Below are experts of layer 6 (counted from 0) of a mixture-of-experts language model. Rows are named router (the router's row for the expert), up (a neuron's input weights, with its number), down (a neuron's output weights, with its number) and show model dimensions 0-127. Each number is 128 + 32 x the weight over its row's rms, rounded and kept within 0 to 255. Numbers have three digits each.
Before each expert's rows: a language model's description of what the expert responds to; "mostly gets" lists some tokens that are sent to it at least half of the time. This comes from a sample of Wikipedia text that the model never trained on.

# expert 1
Digits and percent signs inside numeric table cells, mostly after decimal points, in election results, sports times and climate tables, e.g. 2.9, 38%, 00.
mostly gets: " JPL", "%", " MPC", " Nominated", " —", "  "
router:146085112098170078175209111155078116134180102123147136148195098173132107127086091165098139156111137130101106153092104157142128073096162184130070164090162104125149157099130094129128125143105126127088087119166198154175090167161124099117112093145161132165140079187119103135129098077160155140155168170204171103103069081122117180139159152172127090170143101166110140134149124154127154138122
up16:062089135177138122159183148091150197127132187106074128174164074167090150119061197153135094128119133088091102074185094135109131132126145115143141101121134123068117120090091132137116123150147114093106120094096166109156125148110119099156115122134140119152119086136146108105126156087121132152084174177091164133168179105110148137161094146082054120109059081157166105117149138112058131117200
down16:079159159106131160143114176111101122175126143111152137083125112134150109118193177190120156101142096138151165195141193103196078112092067105148129159185129158120194106127129111106092149135118146076168130110126137180104085177127097126094097141113107115113139179080048154181121091136139099130166108113192123166140149117174167135089095141124124089133156191155157136162098144091123120134185
up17:122121123145102143081148148048123126107105109157154170170124176178118061145100152156112094080111120102071110129145130092126156093122151105134153126128191140115094125142125130102087146137122104172137086109122217093126171180121123138158183127108084044084132134094173133138107127137060159206149117180121140147128076134132095172132198115115095104102110126054158109094096110095102158118097
down17:122090095121157108114120119120159146153080141116096149139108115129145132120105103090077167140110080113140085145069112124130148135108144100088151199157100179162091137161061100186113117175160185133092148142184059160098082103146098179122100145152178123089123157082142145157108120132121161116205134132083131139197128126148089089148123178133108098119112143218144122070185136155139085110086
up18:137156106129163152124142156153139160241197097091149155118120182114128151115081155149177090117135078183112100155134129102144156140115167069105096150168143119094129132105173130146112078122128148160070191097120136063118143110113145136164112102096107058079109116156165074155117105138160146167157172152111130136116163102122142141133158103182131048115048151122140130125108129125063103158102
down18:141142127081142159119144161110103084093084177095095152158086075171133122143129116097111055089121167103112141095167149085087155092126135097124147171128186189154146180131150102161147205120205113128055129168158166140150118146144077116092155124148146154127209156120085131153132115170147179141153078197138169137140108107158126115105158154083147155118116119123059153160146111154133099147103
up19:166168096116129200129128187096147101145101123113135154085124110107068150153137112121110125143068123165055134146079162144111091139096162114081060131111170115128098111177130062133192097101081113102085118124138087148044158104143133100118121119168122054115117194124121169122097112092151079083106099127135117130093174138114069087153135056100163137116169120127155110113151124170107129115086
down19:127108198025135128106126176137140105145119141148144156153127131072129126135128150083241146180124126093205132119089127121142112122182192151164117143126053076096122131099148159148114140050112133171123113118123149100126167090161171129145134085149130170153064164112133109125110084125137117128154178078106119165134167176118101133112123081110139086064109103149106109148136164115091136118106
up20:124153064102148093082099178128152158126096186091087114118067138126075050121113162093090097055127139106160096157156125125112144129115167118082168153120076099126125070137135106127137190159135147083195112129064126151163158104126157059150146136112140078096115165167098162088130116119130096137103146227143144095119096147093130163152095131130109180149131061138143121096112138158134132112158
down20:171132187118161101094092115130148114161119174116119079114117121121092156157153140191086108145086120182123118110146145139138123146112126104087140195135166078133100095110148130124135106124105121078137115076132153126097122113095119174159100113149146178169116196137157191131071115255167162118054133140130138148164133133084137163058113132141150105106086114145143081139158122120188154104192
up21:191092149122095166168145116095136087132113134134123103126153093141185072144169153193118124090150069139132133188067133113112129084149130151162148117174142123145137178107118095133099090128172076080080131081059076142092144118110137163118176117181157094118120097138097083189123068164117133158081117091094140186144163115095118138145129094128095057098119130144162123148199150156157137137085
down21:099124084113145113062125090137140126109137139087146092160119180131144141087177152081135103129123108157082141160177123130126105114173119165168044114089089143158124019118110129084118106077167159149165121177184148117093086118180148092044118094120080113102131110133057115081142114098147104139156131115163071117121117125205153154105090151116142168129137133114102167116104095125119102161095
up22:136109085104166128103151141141091150125104115163124125056171098107091138126123172114170120181141116123103137187120092159092165123101069130138148113078096105116111127140128188131081105137122109086148154182095133107060072168141147167063153093111146153139168076153152183124064114150217097113160137058175113185176145115082077104131156128108111104130106155145148182096129160112107110128102
down22:126126134091065160142126116177159116123156122139098138111145188128110131102141156097065107138133159116141071099145153141109105095214151077131118088089140063105085100072080122127124111120120119183136070078147170166134104151114105118148056112113114134166144093152160081114026171114139085175112139144144223133127159109100176152135113105144100141092120173123130131144187115132145125149175
up23:105043157119135159135135145130131104081165119105131088076115157083092111117082179138118111099118099151085133146171059116089148106093177150144139186132121135115136150103174139104151089100138092167143191114204133115111169207167123080054130121130141127135159176114080144102141144123119132155171127102094189138117187100163118146155163119128073134133130153076123141187165139154109203144107
down23:166122116091124194164154112157132088182156140217126096120070134196137152068198120143095152178062147110153104149142113148215119150160170153084145095093116157113112112131171108139133120166115126146080092097100118111147135093110129150162153184133115168119096113123108182143115134126137153137118159144092089100138111154185128092152169182169195168075101133163150114136132095159155114103089
up24:080154098192153162117070185152141083141117159082148148114080130108174157117169119138128132169110116111126176112105078135132054161125110169144083119143109119093146105075126206126114054144150134169156115159151114146117156161065141125117093150117168061159139123120122151087131170117069128159131154126095135106108179138134190071105137113125095120194050091173113120133086131162167158126123
down24:189173143177164159173141129125152126108123145179168143186106108085148141134111104162090152146084102152150146132066124120125170158138210109134141141123110125181141123072134192087169089143115158174117165143155150122149164136122141129137161104176108060083147167126142166142147103133133171122103097108156073090143093111121113178123140115126132144197068182055139123079100103145117102214118
up25:134172092148180140156083130143097134129130131165064172116115127072142153146194204147069152095112221103114177078135125095140170113146135159131091095096205072111124157108155137142057127135156084096117085126147068118152129121077095148095181124089092101089130126166124106101127144121141140119132116142157130126087075108134178194074113137125129109139159150098114109109159119125123058152121
down25:138050118137083138124104135091176202070116153097094181164109152151087126115058130099151083128175150082163101125044168149112109128147154135113139086086138103149151113138159157118165073132154138178164150141132166137120077164134148146183129149195146127132113084161143089055127134128114097125134117155145092121136126136058108107149167173097083079131116128105186086156158110111103150175122
up26:120112072161113103132155158125139122094094127141164159202113133105089187087109109155164132169083168127045136162113134112135148087152167056092170212111171142099105114079151098147114075113153103071109130107121166096135137118190144141106135116099126174134118146086134082069097152151129125114168115074125125160129124036163108096146094107149146197141153117152149083131147166150129111164145
down26:142130176108154157163138119124203115126177144080090111121171095117137138143097150061085111136142154095127110152161157119089136173170124077097108089124104126185085154139061128153102160111125089175175089133173096124174119135110099122108117160156136115117122125088166149108124167194156175157034143196143094104076095113129171100111123149104126142104077108158137157165184194127127180100133
up27:113149117116110127111091137125097111142135162125082112150125112135088107116142114138120178059130146107102185118164071094129057052141107138075173181067122131073116105079107142147091098114156133180104105137129093127107123105140169103181199107133092094127089174131181139124187138145155158091135148130171112080070153092122128095114090105187080102121108130103139094134143106176132050122065
down27:125130119163107106092127135112134147098141195170183176073127083101100135159134131114140117168116218101083145133175162167183167120119123098121183124182051123075137105150054188110174093160117123166171094151083146123148111117145084084131138111157094113123169183148138119155144103138110170112121167075200082107129104140112197157094146089122127185127126157145128098135109099124131132142124
up28:103128129085132204068123102134135112136147122156138145163135175169196093113100111200159158152176094105151142151142140186101141154115095127123115127132126107127149105114049100160105096094117169204152160131110115188153127115145169136060123169153090181097127111119093099109162127108129155122065185135087104130129119130119200151091142091085171176124085104101206127143171107160144093134137
down28:129108116118105104154116129103082190132089152103128115158120107094133148181065103099133204136160124143146153096120157154114094188098093145184127139082142112161099093103131061111171055103113216090172047148161080123095084120188059114109138141142157140141163101122103128151075151154175130111093139130139117144069086105159117104152124132109175134096100163154113146131102175165108105159133
up29:108125084086121144105110145123071129135128111119131119178132101109130169149065056151134130075141136164110131095073121125103128080124106107111100133179104128083170131108103135186081136142151116085085116130098085172097129168113146176177054109095060150167138131058140098145142115151126052098119138106087145106092149096111136120144124097157066141181113166164169118208150114171175126086162
down29:133159138095164153111103169224090146138146159131087086049185079125166099117078146079169128117139158164121118087119127133138129166161138176151096124152220102120093177106124180101125127133163160112171153134110167151148120166086198090104195143093098111118140102126164148073117102134162106142127070172124137137163125154138133102180113163138137094186190144147141147143107149173119144137134
up30:077125172105097134142097136122142127099141093069182072104074112119115151112169153118111178089133138114097115138132060165110105139134168147096132137097175090110127164126078077159164175161096124108171121129110129060146105100135130124109101146125145098093152187147182104040094141134122108078112145091128079113109112086072149120123101160179203142039123136138172123103088118094084095116110
down30:089096179143133147153160058145100081170109145109125115072148086119117085120094105107087151141126128153102157121122152124160112116148138109056123163092134147058127105137094136166088092128208118097156129095120124117135103200191146090153139126142130144140117137140133126093111127103092132168141168069083186133109188199164065093101088079149149131101093152099167098094097184131160153136067
up31:121118127145126123165079159121195073117125150124091183137140102106136131116113108114055129108106131122069103149110146160140163189171085131123108138110147068157176090131112131146106168100186142118114087151063107108171107176136128118118108105124127145140163060131150114111132170143117135025143062191140140149094165131087144109045171108108146120133217128150145135147153101163071127116151
down31:146167109167102176102147173110171116088106096080151110156094107173146107121155138134205061090114184128170192115141115146137135149137162149141169103067128106141102158125146112117207063062157136084182097151175089109112148116136070171110148154154164149145154097177126107143118119115136100177074194152116102097137114102111183173166115143131188124111123105113154136131071152135117122168133
up32:112129102085174129127077185120120124161121093107117052190108104136081083162157133107162134100075117165167158131138128163111164084146155155089059157127155117167140157076146133118117159094122156142132076171170139142161154124182120097098175124082089075089106136152133147087119148196173143114134104139160197085061155097137075155113110183180159102069145114172139111117133135134102130144118
down32:105099141099089193180104136168114100081138145110081141132142076132154160145136136211154160110041082145107090145192089134178149143112104110077197153146152137134129121175116124121094150181141096125132150060119169087147097090129060151135081109120132115104119122118127074127086119127092149165119144155187150076168161154081112118094149116185106076097181152131132120108092130135134095164135
up33:097113124093124068070137128150129137146149119099098152159189120145123096168042122180166102096115102094087134131115107095064142095142146145082107115142079166136148177086156060123086135189119062109126106103107146061132088163148130130149156129096057099127082119164107147170086132112116140075106140172109119122108108122152142161054079120105076092062136129068117118118095127153112123146122
down33:102102112113127152126129152131096096057211156134140124109108124099109115136163097096076096143081137150062132106078190136073126133140142082130108170092102131117157148197150149114174144139130191140144076083181128079134078109062106100098131149169169119105131186121109137160104098167136158089154132160116151155123190137118101201168153113130143197120147082116105149122120141175144194144121
up34:116163196117159157138183082164158134112173087073134174120199072152101112163155144097088104121119123132135179094112176148129103158057162138140154107126109171121084170082089061188117185178108144121175131097156144087129160130128132133143124114123164132164156127133130107122111031123149147091161120126071136098145119137101139113124123169126095142068099089173151136085189125139144070128138
down34:095159161116066108129148101130089146142105059144126113103061118085153067121132177162157094133154133140154121137093181151155090070110032103144139121108157125138079169064164154148144151132131131173118095124056114149171104168118113147129093144055090153161136035131159111187099101124157121093103155145150110139103166120139098144142082116132112123163163134144106177156083096103163158113144
up35:057119157218144114125185094066073162123136098156088116127064131095116122163177140062118117146117150147195097158120081106116126149103120112143161143134167125164149155100098099168153148086160107124164146119115140145099124132133135079209109153124093117162079112155104157181156146140097129135210120192133174132128091119089159155084156115160119129147126108177123109147213104109145138126166
down35:146175099091154138213125149124128129170115078086081087089126208091152145120068148162144119123095106124074106142116144161089128076140095154122132128112124152142111111146151145160152116112161202137050166131137087151175198124153098141071122114141149120174106089144107094138163151128145113098113140077115121114140183154078110103057065167139128182146162084132128131094151129151126162150193
up36:097100171078146085149121170148094199133158088158151163121122126119128165095197183182113171111100128101115083138172087189098132165097098200114096128080079108082121125174151115107122162144119171162190124126155129095105111082116194125105141089167159087110108180149122089144088110121157151124174139128123218082145109134121147133083146120175118111134071102128154132094113140157155103121156
down36:176136126212152122164110130108141139128097109049134159072080085157097042129144120150135205137106106139120126107074144099062126148098111133092191084087075113160129153098153100092136138093100085162133076079120131157152120111134135099118135175141126127132146057144107142118151161164075133171154110170134149143146104116193153096132090162068136144135085093113171167142117130188133138115152
up37:113109070130127174103171141139159112146138087111115178136159121068177131145113129168203140084120134169131149118122204124147144103119158180189133069109148132085138131141132097101099174165182090113174119071177159086140105046174139192097105126115107096142171122124123136141080135125176101079138101073207096097085098102121106137126126114111139134141183121150156117144126090065108129127153
down37:112138116119178179118202117154135137138155155081118153155166151162094116140140162084164194127157114161150133049064109176142185120131079118115065150078126105160124126130089175142161104086122105129094074120097147177121144117123141166122170107120175126085149082112146153066121120094115103113142136145141145137107078138189178209141104045139117137126148145123125131195158142107120152123070
up38:122194160085105146165156123163175110179149165131076145199161146082122111137108131160096127130113146199113099220095101155111178143126092133106104146112118129117113110125154141129176117119116159112147173088160113177115152174099124062154136075110135104144138146135167165088151170154107097035148137118085138161123142107149036159174152073124082100134151140107150146093180084136120124120143
down38:121142111152135124151158125129188109113091116138186190117128121205156178100129159100140092116141153075128095108153139127122091114101170157106149084117147085101173111140192111181136161125126182096143121179148078106126053120102205087196165093102113109208100152079144097128112109178131135151095119090149111085101092106085163136160099124114120141122115082105097086117166123108127060143161
up39:172120108141181069089147138123131103163117109127131126123121182106136118129129060160137087080139166212144161129158159115169144142162115139128088176161089127094092199152132203095097093084149119127119094157090162149143158111133085099098135141095118155169124120083098114116122115132093218091131076140124101109108105094127179093072165151098133177173117143164149114135203106152180155157093
down39:134110125148118203110087104070130128136091112165136137110112080162146126089118147171130131152147090149116158066171128101193080186064120131126177082090130139103105130161153194150161135122157085187127145118149083147141153134067141112164097146116079100181130082071161100098132146070132164181092205157130077089187148172152166103126110120108097106118136118107107104153132129101139109117174
up40:129165148142199106190112134122114108168179148203157141237111147150111166055165148124141137186149145139161160075121096116139113143133073159121120189161128117147140124152125085140118083152141130113141081088132131174092183126107129123127202086136138141092132114104174126069174123104122168149053118169123121099096120173112115125130134088104141087159112123091164167144150161068147114106146
down40:119156138124179105131159147151128144146086063147111125124062132134136177124139154106128071084086101123149128136152156172073120135094149161125155095143080137096112105145126086150077106104081126150133120187110128117129096087110126111143101120091159148125194179110126142109178157114152077146032051082146158148099182121110120155080126184134133198114158145182067137117144096091131093121058
up41:120184141159186149158153078109170109196213147174098081124145098196110083164137205156090117129133126149174099117127151083125077149141082106136154132119114127147160130083141142021093103105143116090110108150112146112114124075139129160088154093148097117064121127148195142110069111141121152139202082118105111096142076118126105133085136103139150157106162114115111132143140165103138157111128
down41:140139175116110175154135065128090121134115111106127090133124147203106135119090108113135122176132110090151080147198073132107142081133154151072091158102151129109134074134096137167090122059120111164087143128128066079164123060127115174135074046118109160147124154099059127071112147084099093169116146165145122105087163152114126099147133119119097159087189091130133136115119131116190143065128